Experts of a small language model: width 192.
Below are experts of layer 4 (counted from 0) of a mixture-of-experts language model. Rows are named router (the router's row for the expert), gate (a neuron's input weights, with its number), up (a neuron's input weights, with its number) and show model dimensions 0-191. Each number is 128 + 24 x the weight over its row's rms, rounded and kept within 0 to 255. Numbers have three digits each.
After each expert's rows: "comes after" lists some tokens at least twice as common just before its tokens as in all text; "mostly gets" lists some tokens that are sent to it at least half of the time. This comes from a sample of Wikipedia text that the model never trained on. Tokens count by the router's weight.

# expert 145
router:154084175099112133109107147138076114107128071138128144089143131124095136127147136106114109142146104123101135133113126100151099102085117117143135089131125161104130102105133140125145144128114157145158100144120162150167142158112109118127126149155138145149070099094124183097135125098175097146106133139134109171109164153100144135156171126133113088111118137115154144120153130139136153105121116086142146171117135146141163107084136126162121114114159123140108143123119129166123117113129066160136147136119188136121150129174101134098116159126118134142110130109066169180152100170131131109
gate0:109121135103122138139150101169123151132139125153141121107125161138134104148154117114127150153149183139109144189107141152097113159115105105146144132121140141154084124158116145147133116120097110121128099113099167114176101106116172098161158138103113135157149139129132172122102141129136172133164107136156155131104116140123175093106151136129118122128121142076139097179096129115105127122163123126130154158141110116191137167107127076116138124107119145148115151150123106172136135104164146089142115109095191102174128147154120122103124185176079080135128129128101117137117141157126125142
up0:103114088086121161089133145144119136116112156134122114155126107106110192092167106122123110090131080115143128091127088087152130145134173125130142183128130132121142141140162102179112153145126134139128126125140112129114148112138126148077128106159130128116124122154079136115128100144100124164153166118121165148138152109115097120130130115119107111195121097114122151105138169145141143130118170106155119157146154077127137177164119118124093110135113120152141103118160120046123112119128116129137099124181092121106124171098105123116145136161120143179135161108145134165128107117154145108
gate1:146124124134107108121100163149095163130116122104130087087121123110081137124157148090132079122148116154129088142106121121124121145126145129106148075139126105134112129141137164136140141130128123128133191143121123142150093132156116133147140136131137116121155125138183099098114052118155150201112132092133110144162117120128111168081140164165124093159128139198118135146128155149083150127119126144160123078109145143113147112085099129141116125133120126121150188127169103159126119120123144169104095137140108158134145142175161107138131112116107123145099167122129105156108118165106139107
up1:124113120117157136130134112106160116149134160131110149139153121126165107128101135134132157107106153118120141126160118129118171139120111126100136172135105130143116137099154117136122116123083113135143083109125128129102159109096168130125170108147079125140110112102111185160112216111111130114172172153095169098152136132101168120159139127112172126096164123084154095136130124114156078096158109083117157198100115119154110146122127097089124153135145115126074100102143121125082148111124120101165120146121143105118103138110111138141154157142131118130133115135121132109119120083173139159
comes after: ")", "|", ".", ";", "also", "a"
mostly gets: "U", "Clade", "\n    ", "\n", "\n  "

# expert 66
router:181102133108121112087157139130131129100133103163125125098138133138099106134142139080128129156166156113157121155167126106102135113101091133120091073148102171146125102107151114137141210122150118150119128121126160111160106169119124156140118140127151117105119098098144159135147104089173125119130171101125109125099187117125133111109139130129119135110073099115163131127151107166099178100120103128132143130127116151119113131159106123156096126073163126148129169112145089118106116175121124159119109146098117145148113136158121157126149135116127111137167123089107147153160106152132129186
gate0:137180091109139130135157122146125126095133076116150108121113152142143164092141110139109094080150119185187108129134107179137132164103131114145106081116144172152132148105110102131103123125125155138138155103116123105094143102136110141129085134149129111116119126141133142152109142049090162101125169088136115125067191145143181135136135146150117142129105095127129143114133163177122153110141133101132146150110094144117122158124128124146108103137117160119139128146146131133106080095126146117162114112165115164140124114148129157115150102113118147124082125115096136166152148113136124168
up0:124105127081088112106087166130138115164119148138126113127087142090143141132149070124094136116112128139148162108147100130132162177076154185157135164083161133166118097150120122104130154134113132111142114146076136154099150132081101195141123121101114081116121159131144117115123124151135080118171144153105141099121109111131124109155117127119107116144161097128147144122169144115149118130132135162146114114115137122153126140105122125133157130148123167137103161094118137132110159133156106103138114126172117134124168118107142144142142128154112076172114195138129122146164149178146114111
gate1:119110103103145123113115138080130148128137095131143135105121134101148126159113156141150110160125131130143125129149153127114114119114096152093138109154163113111184139180113128159145160114116153138105124102147128096129122080150177127129121141114143105109148151118128170108125133122141125116117103100115132152106157140134136132084143132134162155111096107096184107108096148153135148173156142128158114124079123123119085138110114128195109159115155122133102122129147167159083111141140116149139078156135096141143125094114119160087120151094125106189139156074124128154169118154083103191
up1:099135128132111071137108114104129195131155100145124124110148143120114142108113130095153129097111121159144087161130141084125099132126137169105122101156184110097159152145121173173150136103126132134118127141149157146124133085129132120110127152115141138113135156118133164107128153133144139160089175131111107112146093130152098113119135104114113143097153127129169113152136149139156142145144119081163108137098137070129106147111105121168050100123121113170077087146138088134135123125132106125140119072100132140129117121122112120077109130120091101142160161107088104147107112114123114171
comes after: "|", "/ ", "==", ")", "(", "."
mostly gets: "Votes ", "population ", "Apps ", "cost ", "Length ", "Score "

# expert 162
router:117086151105103127098110128113091140089108111177147189139147141107111122149150157098118121130159126111161152159113110101103152134092155095116167102137101178122120120114143151152161149091135157148124096137099198156175109152158114132158129165132127162130088138145135160093153142095157101136147151102167132150108132155132100160121122149139153117092101105142153149154161153126086153136111138113112150150132151124170127138124105119136118096129136139115102141111111107113118135097071122124153130094109168153163123109169114156159089113154127142116121171135100107153126139158137141120
gate0:112119082140087153131143096119091109126129149109130117113129136120099111116112096086147125121127117135168144135094138147184155139168150126173147176102080107120125121147120147125106099125128163139164131137073149150161113146121143164075124148148117128123126120134113128120145121100168129131148133105120126157128121127122093162122136158126146145118125106161169109094160129148106137158122103106173119096133146149140152127106130185096120136151147142157135127097091123102104115081143077133169090125168153128136100102155059119159127134108144086177125157131089101146113168113138119111
up0:102138069129088137200123104115130132146115144140093148145165127168157145144091149144149169157154116150115101123123173129112104144113166136088135135107106114107104132152147146116150087113114133127121123115107117101055116174153122102134122085121163138126095122122139136165086110122133123162136129180164110108101086119101111138118116113163131156106147129117142120104115106163160147139140150106108175132111162074143131133120094113133136136105161103128106122106100102091120108100141171101138091153119126140125136113101116130151100125112124065121139122107106146152155096092104130156
gate1:134120122129133103126116101148152142120109131150143192130163146116140133113108112065094150146135112146138171141096158152134136141146150144134151133134128178087161130131146108141104110109126091112132090111109127106154130130125121105094145165179145157147072146100118175130129141164142139116137139119176110141114137149134121133111135160109164134125145133165152150146098147126121130175137101158101123104148156085112166105094129138122139135144122137165108159144122127138121169145107150140134119124123182122118108141132179156118074097150179123127139190114084124126135179190168127111
up1:117147104128101095110105164111141057080172135132117125148143154125138084120141113132147162094130081111113135161147108090127116128157148157138114145167133070149137105154089116132114161152137106140152107144089125189110140134100155141132121159142129120129156103168145108088114108114082134127138123147144113125139138163162084175105117117148125131148104158077149131141142125130172128122136139121149127124119089118125120148139153092171137100128154163128073153177097126144102128134087126151148112116138130167190134132131149089140139129156126126099087132112138164116119101155123130118
comes after: ", ", "United ", "in ", "of ", "New ", "the "
mostly gets: "States", "California", "England", "London", "France ", "Germany"

# expert 106
router:169118142138098149112155140092109165113111113133158182121140095149128144133131152133156119139130087103147171162144131138123113089123123120098129101098080160164110109105126098126140147112148129097152119174116128148191111138142120113113158094145145167137098129125106161078164126123157126101091159136105115127116147152131118110111124081111143126096075121132122121176164169133122162130140157126139155152073108169165134107116139085160165102075145124134094186091156111142092112136122159134158105139129148142144134112109109139143120087115149114145139166112125119124127128143130149153
gate0:140121135118110104159134137130123147160118135122140124122137135060185185139159102176069151149109117179125156087096091128149147127116121149114150096113112095130139149085156110136133107146105138122134108143141104110133109117129165099164112080139144147112120122161153121096106166131084120112141121098077142136135100169110143142121169128082155133137084148132110120127141173161143115139138107135115122117084139137139077124125115078115123117118148131100136130130144152173110120125101157164181131155167100167136137136113097137148143055106133132113126131117107129130124150096132110117
up0:140110158129101100172145116156130133161120097078143151137134173078164159129142116150143139119100121126124153095095126123155100119126118101116098105165113149153098116135128136100131107160112164147139097129145077130117114123143113118137126096152098136137093132152128191080139136147135137101134143127075148163157156144135147129175133120143136143126116152090111095136141122128124109132064125158157136123072116129125130136121110103112138139144079116063178150123141144158129124079088138143181149104146150139102104133140127120123100136144161073076134139127112121146115164122120096146
gate1:120102129123135164149107085090155125135163131115163154124171104102137118138138160143137092118093129081138175151121132130139105137123160162192175139171114135106104137081129098142103122109136143088128135137098156125140172110179104124138158113091147142109105115135131180107139161149113137143087152153096131143146105139148138166153129124133110076098112146116108106148112122109139115121121136123123149117097130164157113145149150115153153091101130123153118132140135150160131089092124131133130162155133165133156093097192106101124149135135161129137134102115117083118103112116175143185
up1:128134122161115158131090127145121128102104148138115153131086092124103183143136139168145090104100109118131131151142176163135134138047163163188119153140082125127160106109104169158126140108120126094091096170142114145125177132148099145174138123169128132127127115075145150115140147138108138128166116137122125101109119127128114174109143145158100109116102124149148123160134130117170144124153145147114176150121117131137145139129137068095136149138114132123074110147164161133149126105172119161127110119115145108145177134157132123148146150114101171123114129090148096159121134121131148134
comes after: "a ", "his ", "s ", "the ", "an ", "her "
mostly gets: "role ", "song ", "novel ", "program ", "company ", "research "

# expert 44
router:121132155151116137102122124111085163104123111136117143128150159150083105120143126136158124125122136091173155171138111107141147126090105130122131118132062144117123090067139139171158127109085146122168079168102133113178130144124143125168118152121123147129088139109132152136127082108135120120103105106149163149112131163097120129125125117148099138074112109149141114144104155159109150106187125109087174120113145139152156150102123115156151111078123147119095134129166099101109108118097115107155149135104173129130141148155074145109084117133114140121118135147092109182134131154121127135
gate0:160183143088150073144134116140158146100150076129089127190139158103140129144130169118126116099141090121103122141114137135099123121105142135115130147090116164154139099102131101135131139123075158139140083172128138125155142126132128113123116133136128112142109098143117201127154140133134137107158208110106151110139126105101143163146113172126143120145139093109111118109122110120158096145145127086144138145153161139143098145146132140106144113137135120133098112148176145173146139157147088106115142080121147120151129143143097159152130134113148114082124127138111113115122057128170147106
up0:108097154159104179148127131147136117156107140144168126118093104158097122147100127148153133109110183122138115096150088120160111115155138116125144124102111099130132111155115166109165104136174109086131179070135141097088140130083131135126144104137111130113134098147142090110128154117121099161110116183123115129097143168109134147150154080124128132129125163145131113122157151180093151122120122129152126158144107129155155116100128127134080100125095103116140141090081152091084087119133162130103103150124138108110119114080153117069140147125156108172137121138147141120144152092119130111
gate1:075147165114085127082158112116112140114149151118152123121149129067114119097120105105111116140085143130153147133170156150157150126138128142107114108130128128137108085123100179172141140109082128154135117154102121141165133138138162130084153113150121143096130123114136084137160098143109130118105126078131148112098159114089117096084101167152098146071156147114125120139120177134100120123137119121114153087064142080101160131122130142162129127066128142180134151114144126160144108101155129131126119124148148141099161138151101123126118114118144141122137125159086100156126113120117163131
up1:095122143148084146101130142097108120118172178135133095123139109088099141095134126113116136110130124102167132172169113127136132124145089124123125101140142139148112094140110157123172156100113130137129140166146140113173161129151140123109173108124087107086087111107123125159151122153093137130108083101150112142103144112054128102080083153100125154117125142104142156137081121115090111130142149133095141108119143080093143124145145135145084104124115130139132144100133126139118100131147112118093122126099158123142162167171095111078085087118142121144115144149090107125146098140113170139
comes after: "201", "200", "202", "199", "198", "197"
mostly gets: "century ", "July", "March ", "June", "August ", "October"

# expert 2
router:169123170121142116098138114120119146151095089129131157101133139111113082139142106128134072138095140108123112162145105111106154141110120124087108055079104145128107104106137135136141151117082127138160089142084134132121130161126133089150161145134172125140109093151097128148145093137159101146117135092127129144141141113108114121144160131171149134093128127119127169128097144123090142120150122167092157126116142154145175153131122134178149103105132143118119149098126134158116140114117131158150121140107165139117128111150100114117099089178084127093122124141063117188178102142129120131
gate0:138108079120112136117117113127135158134150135141106133141151155119105136126086124072117124108085112132132116172126126128158116137097115129192102112116104175158146089120111126100088123119150087100147139146147141122134175102133136085076118139134163135123096124088125132165162101163146074133120125124098155169125109113129129124129125095118152090083136125152079092120144125119141097091146107117166101151107143153158150106116152186139135121121149137163127151135130130107147142084094152110145127111150147131109107123166138104153111075141101140136099135099136138075135114148174114090
up0:148149083099110111115162118176116186101145143134116175095120104135144145101137140164155144093182141140192106112118098123122116101124118081128162187136133123178130138144129110114127106131136136122127113137119113143142144123108149158137167081175144120118144091162154144134140126110075134111160110087133104136117151133135112111133148161110120155104117128173112145106122124154116095143092107144127140083120101098114161082087136132128129093134163166123131089105101180093136121137126123143136125172133134142138137142080156131127135127123108132109102110142135133146131137114092171071
gate1:114111143090147189152140117141101129125136132174158165127138145078131100189147096103144125150146120127112139106103107102083136122125109171126115131111148113140114179112149112124178168104102141140115123129098156106097124169129100116137170110105135147105121121137132113121225099103160119102145157084118142120129150180146148100134135095133153118187127107102108110175136143148109135131127128132128146152132075126149093109137131149131149137112158121142115122110084133110122121155142116119115121138123117117149140146122090100083114104137148144118131118159124133202120105092124104129
up1:124124133133136108121117109163162120155061145181144147136125163167142178152115125118128141134142137137147158089134121163110117137071128127079130160122121105170137187113126085100149083182147118131129105107106143111112100134095142113118145124085147121118131146124141144124144158144112166102141090110144120143177143109133143136121126153139099121140126108157100134181115131148141104101112131156158173118123114141089146121101121110108156153144112110164088155115136126100117149140147116116133115196168097095130131138121107136119109125104132153116082138144159090150120115172185102110
comes after: "1", "3", "2", "6", "7", "4"
mostly gets: "June ", "October ", "December ", "August ", "November ", "April "